Below are experts of layer 7 (counted from 0) of a mixture-of-experts language model. Rows are named gate (a neuron's input weights, with its number), up (a neuron's input weights, with its number) and show model dimensions 48-95. Each number is 500 + 25 x the weight over its row's rms, rounded and kept within 0 to 999. Numbers have three digits each.
Before each expert's rows: "gets" lists some tokens that make up at least twice as much of what it gets as of all text. This comes from a sample of Wikipedia text that the model never trained on. Tokens count by the router's weight.

# expert 5
gets: " |", "-", "|", ":", " and", ";"
gate34:438527533479498489559537472469485521483515525481456465521541521520551533515531468490463507505482523489504517509498480518516524483521466473505512
up34:480453492527520497519518471498515564509494493498509508507501518517555505549474476476521478535484527492484493494481494502495521513498481475492524
gate35:476503479486459548503465517477511518474521546485505535490474497480543540494510493483472513491548508516479516531510457514521476432541498543488526
up35:491557486534469559508505508483518493441491534548524503483481535504522526517529475520479466522508492486503469473487512518511507488479442504470504
gate36:492473459494446491487512470512442494494464522542462490510507502502491496493521470510531489539516522511508514492493477479495463544519477542499472
up36:508523502523520532484491517471504497510498513511488507442493502511512532505532524528522489515457534521523517477499514472478467520488448496469470
gate37:527510512494502551469466463488482516544463507484515493534481542526519474538531530470504475492496480497524488558480499475472536521566498482499515
up37:469534500505516504492530536476440496491496476492497480466517536513460474527533479511481523482540546472506523485525501496517541529543472452469500
gate38:517554506504523512520456437512557491475505502511552530544467462510493491488479482502478508478501508492485500523491461468453538473515478483496500
up38:479542481461522501495535520511506463484470523508469442521466491511558483530492500509469510513503497496420470504514535512536488532541523525458522
gate39:487495525473511495497471518503474495470498474520463494559563494488506535499472471532529483483498469522497476534508500523496495513500481470440499
up39:544530487488535525474532497509480527473477519521526537507530491507538475497538518506524542491509465519542480476478522517455483512498483479525522
gate40:536488482518508485547515530527525461501510514446498526516499526474492507540498485467527528510538458477518537498531487502482505523493499512539511
up40:517506479471489480489495473453492491515506492525491520467490533490506509503508527509530518559468564524529502472499495528515453521558469504528485
gate41:493531509502516497515467469469515510457502508480510496529489462551516495477536443511496472546492495474510526529525490492501493496505481500464544
up41:505506537519492497525501480513493533475529513506471488577476482496487508519513479503516498523529524541503532473533481521491477495515477481482518
gate42:534504467455513512493500514495486492478482481468508521470498452488504514486531548514481484537481486517479533540505532502486504490472500494544523
up42:510479519494520518481474483492529523488460505501471509523450474505542501470496501508522526560533481517506476476500543543518502521480489478463552

# expert 4
gets: " |", " ", " 0", ";", " 1", " 2"
gate34:513454511519538492497521495435488436465536476517527486502520514465510487514527504509534510516513520491452455483506540501482496491526468489558482
up34:485469527468506529460499519477492444470514462504519500531510499503493487520504503474516499529571537449477474471521520512494474519488526484556498
gate35:474522505506495452514514509487500469499531487487505470481496500500478486514526522426525496485498474451508522511427559534526492525517496469487483
up35:543510529507528523548510494497482504488510536467515502520496498503551462464492487537517521543541510502539504472501488509516521511487502527495499
gate36:505450519538500485534476505502524447497444483452476506497548494486469501511470470491511460505527467532487510460530471476480498461447484496517545
up36:478463517470497518493511499440484492449522521479505497461501552483475504497470496475539510507547483521529480505448513506482482503494552491506536
gate37:502486519444519508505521497483470441500499467473483473481519448502479499509493507487520483522547527506518485478478487489503508496498493487522498
up37:505498487519538504530492484512466436517483482490468455466469478456482487499501480481501489497505458501530485500470517515530494512507502522523496
gate38:462503469456512506506474536509485547470479451540537554485540455497461468499520476484498499518497462491501484492497491500474537494486503482496532
up38:477513490492523504415499549510491509507487494503490464434517464519459527497503491518478505543510539502455517500496466509516512492520490505481488
gate39:503505474484531531576511552472470521477490481461465451509471487455469512468460488501528489532460479490522509486469506533554499497531480494536516
up39:480481526505514492548489535514519514505475474469490448495475508470477505493478507493508514555513463519504476500485501540494552493470488476536515
gate40:527484496513490499495492507496529506557522486478467480450491511527441489541497491498509491482498477516519493526512545477461495503501488499492446
up40:482502504500502530497570497497486459481466521495490544511515486520502477502524525457521503489522481464499468477511480567491527475455494484544477
gate41:543533451546500516529491485475469523530486489505526499474444543543543523476526518492496519523482475513457521525477495535502479508482508462495496
up41:487486450470463522443463540501485508475483515518490516561468488474506556526511484493484443500522505498476524510480471470481474454522508493526514
gate42:470513472507529512503517490507507532493504529460471492496502502506518493489478487494498527509487530480486555489466463488504469433485491517499514
up42:497524506487499514518515530502488494530487516509508500501525506488500525521473502485544491446447582508467516514524557510521471478501530478555546

# expert 3
gets: "\n", "==", "===", ")", " =", " =="
gate34:500484501493465515496541486515527523488472508502474461510526537477521517473517528525476537557527508510517492510453499550504529531470473505496474
up34:502500468487468524511494510474518522522487518473495508502542507483495525487482514498474460546527510524516489501486495539492514514505484512499465
gate35:508523465502468500536427526475510490473492467510495514485458493490524472528491503478493500527487484491579508530493509485465531471535468498496533
up35:532490498491525522472506484511530473486467516491514535496473535490533517514491489530520522523502502515510496494530468453493473523478428493487529
gate36:475504513492506522513516516499478484494497508478492554517479487523526475463506491527516478485516464507486499484437464499531521502490502529506503
up36:513489544502534501513518476488486504495474527481512450453526528495471528533510480515484497522505489527498502490572542527493469484507514479514530
gate37:497494482523467459511470458535479492462478492450521529534530532495480517523506540512503539472512497494507514512454472483465471491522543483493539
up37:484545460475569504491479498497499508498476476505506472480538493509474467500492470529502503486477533481524510446493526526524480489529535472507524
gate38:471514523496498496486548495504505464463496475530499487495510539493488492506524496478479502497535484481494473522451508500528518461499491475483459
up38:486509537489472531521521531493506481552536493522521504542498516489520491484517505461473518488498465498487513498464484496505479480497499476515480
gate39:503479472508480496545526531522482474499495467524507476468529471475482509478508521514488470510536496501469484515492498491500502536481525510485495
up39:552529530513527515435452521520519519488505469449506501501490492460494520499508471485470523465512529528491492514535528509494479548501507550472547
gate40:481519501474488471485506499475503514475476505504520506506491553448485525480537535471460519499464489503442481461486512483467555531466510427494497
up40:474476519472485494496520489516480554464468519496550481503499517469534487473513517470512483553521507485487493470484483483478499521498519502481502
gate41:525496498476487518533468488500505516530502519500480454523495488493497500553511498490465471526538570493553481523534526527486522490504507472494510
up41:474499518514493511486489492516502455493504487508514534523496499506491506520462454493523502501505523492404532497485479514489463487482474544506504
gate42:485516471511478471486518499486499493542471477489487507529449501525437483462504554496485500535489534508443544464544466508488503449471504554483495
up42:481529476484475506446540503494498532480497486490460515480502515523488488471558473493498535460494487512506505487531516459499504512510496548488469

# expert 1
gets: ",", ".", " and", " he", " He", " was"
gate5:511522493443515476477451524502488478454477522473475492490523518516503451492510478505502492481503479509522531525511512524484457554500476508486492
up5:475485491500531458449523487531475502490492512521460535526487537497482514555461529528504538495493490464546497466485523456468486557475463457507515
gate6:559465493474465497500479489506517476501542498525498537507487505500470503534487471468509507488532497540519516522485479500519505478471523496483509
up6:485578523524566486492507509514499488451483487508482470496496482488460417490504534508510480432503471461527473488528490475480479524484462504509503
gate7:551493462457501482546467493518477483491503488507529480471453528494526539522508497494501532494485493533531481509509489494547470501500535507547521
up7:496482510528520503451509494513488472530510490524518515470502494518522455467514480483537522487498510455457496475498473523488532518493504509471469
gate8:528497504506524510504503478540521527479535494457527507533512494501503474515485501479500484457462489517484547523484468460527510509477528493509498
up8:487513491505476504498509495460503476509541516558479457538525534504477527497528500562514507538515519494545464524471480516508461524503531499439459
gate9:490477482455511492487460518462496538559511523525509511478509526495494497510525480482481521471471535488470491537507476522492496499514476501516491
up9:462501494476518499499475529469505478500479480490492536519540500511527443469443475481480559537476526509524520564522515457487488483492501486514488
gate10:467478528497475495480481525482515517471491489488516523468497451519522531538529498501448525493535509555468517490470475471470487455496501519489513
up10:506448502449512461495491513490525481550502535517517506513522476522523488477470540488506537465520507497498520540479478480495509521527495508484531
gate11:520494482518456479538492507490492564501486504475486503528477506532490479545512485504502489524502477541533547464510499485445477463489494528481473
up11:531495497504487488508484480495481526499517494505494477523451500515451495485511467504524493501498496523460498547486495473451504535500463525473507
gate12:506536521491484506550552495515498493500476514505483518554485517493503545518462507521529518488499454492488524516482487477515497505494505485553534
up12:497485520509523488540460525537467489464538460497506482496551501520535460478503502453463485508454471514475524487492493486496504478537515495511544
gate13:486515484520500451462465516498494516467537515458435508499481485588512529468533512464507499540536480509498471504518503486487506535482454480501503
up13:511477525469461517526507478485472506565524531502516504523515478464490474540498484541469506441487504529537527509507500520516523482476542491517480

# expert 2
gets: " the", " a", " of", " The", " in", " as"
gate5:493480448496483488517498516524512495531496491522495544440541492504566486453502481464502498527439504509508506446548501523482499489501504540529523
up5:562516489528522491524440490506514513483492520505496505523499479516528523496533492461499497497513525493532486521507543478484491489472483504491528
gate6:512474487506502505488468453526493525529483460523461501523463516453473505502487496494534542565482484494468498467494545490482484511478516473481503
up6:525515481503476497487492509482487505494516498504531448496491574492470469472475502520500491500462518496483474439530554516453472470493493460472494
gate7:488493454487520481488519524489471483465463570467486536511505527485464497470512488544497490521488518508473506481512550483461488504512485533473511
up7:519533531503503503502480550511481516533538470480537453472539465496536463487542524506478514516486499492485509496467499505538500485460491461547531
gate8:506512529513495511510445478516511489518441505479521516475482497541490487515494451521507455537522550506548512509516568534470507486523492508453491
up8:557476535474534532506510495493497488503529465506491489506451487519490473458533513450480518473456515506421490541487506488464492473559519498525537
gate9:512526543509459521532493506472502476501515478471496525522511510536536492563496502545504496526484477499490442532517460498491496486492500487488504
up9:502497526489483503547490527473489496482492457441521530465504457569525502548489487505534480551508523475501468563459482532512512507504518499518492
gate10:462492505519513488510536458529497517522459529512492500478522531518527529485514465567512498504467498510440495448548432512501476482483481533502512
up10:495470473508512521539505501499548518494518477521524498513495495511478535532458497502437472523488482515527503450507528515484534494518490475472535
gate11:547497502490541540518456513523529543511500546512485517507488508486478465467495489474518516482479517463464465486496494495518503486537533487491486
up11:447539510491496486509517530491452475465482444484534471456498547529458498524517511499501478536476518492494522530490481528499488511492485492503480
gate12:471444513500493503505497491497473527475456524486477478473489501525469542449524519501515522492497461482520494515499501495509539494503477508461479
up12:460511552504505495462468500520522545504491479495548516477532504453518486519487467534501483508503533487458502473488477507494526459489503499472559
gate13:476462519501500504484483520504558454516484508476523496531511503467485439475485487493418492485515507525546526466466494583495483516520509525530492
up13:508489479474528528490522487496536481495487463470508515515492471499484464505492477476497511507490500505537531477498487527512444526457484530513520

# expert 7
gets: "s", "'", " to", " his", " \"", "ed"
gate5:501485516508522494517537488498554459457516533475514524535528511499515469505546480509502491502506515519495525505520466462489509464498456498515520
up5:511509486482500478503498485504541444478538500508495480455484465499547455499502509523477485498490530494520518513531507523513504476527501508521517
gate6:503505498503478473459508509481501523502466488508485496479506501501450527504523494464519516509542539489510477503517601463457509520508524447516501
up6:502503478516544519486471513492510501563513535511494510520536529454513466527482561482517524487506472506502500509443462505521501498483477536505508
gate7:525518533477500493479474471508484481454468527447531496491455542539537530485488529491513517506470499479463535517494464503471471501509531527524524
up7:463513505517471459439465460519505480491509493468507492505464539516487464471510458507484454493551516431478491454481494530489495493492520542544505
gate8:510511532469545485492534541487492489528504516478491515501530502491489525506540524491456469491508502481469548530465482478501501500488470521505498
up8:486505516453488478461492491516464530480492523481515511516475547527493463519503528541512478484460536465523524521472488480502538489492506488523506
gate9:479497486457463505422522490478525504493500509501522498540498507528469521541513515545504506539470527514468469513526531523557491491493462504481460
up9:493514505497534490530539493474471513496497474528494469490466518515488500495510522469550482485526487463492528492491475500529452538509551477521454
gate10:511489486525499510486473484523542506463482530509488517469502473470509485522528496493481549482524504487491555510523499506495521468449501501491493
up10:526486503545471497514505468472545493481484516499513508485492523479521508501527519515479510491485501491591475483492511539509499464460516511476533
gate11:481518488501508477533518527520506515485503490494502467475519434507555520535486478538502518479499511537505485492521495492551492503503445520486508
up11:466492490530499476503500512496515504525490522516509519488509505517515474539489481519486543490485459559503470473524517483506512529496479474466487
gate12:500471519505487470506531503488520466511503469535513479512492553520495534507504486538505491499532459503465510463496522496460480479496515511464505
up12:492464465489545506507496451498521471460453520495512507459515494526482510473502514461517454462479482497527445487493491505586488542491526519527524
gate13:463496452502507490465506467472488542487473481549520487488552539518478499493499492491526527518480487490462490480484485491471502485484456492468497
up13:548489523498480495560508531493500467527494518502447538535464498481512534522488475483519439519519490499537512494479512511512476539497511522506529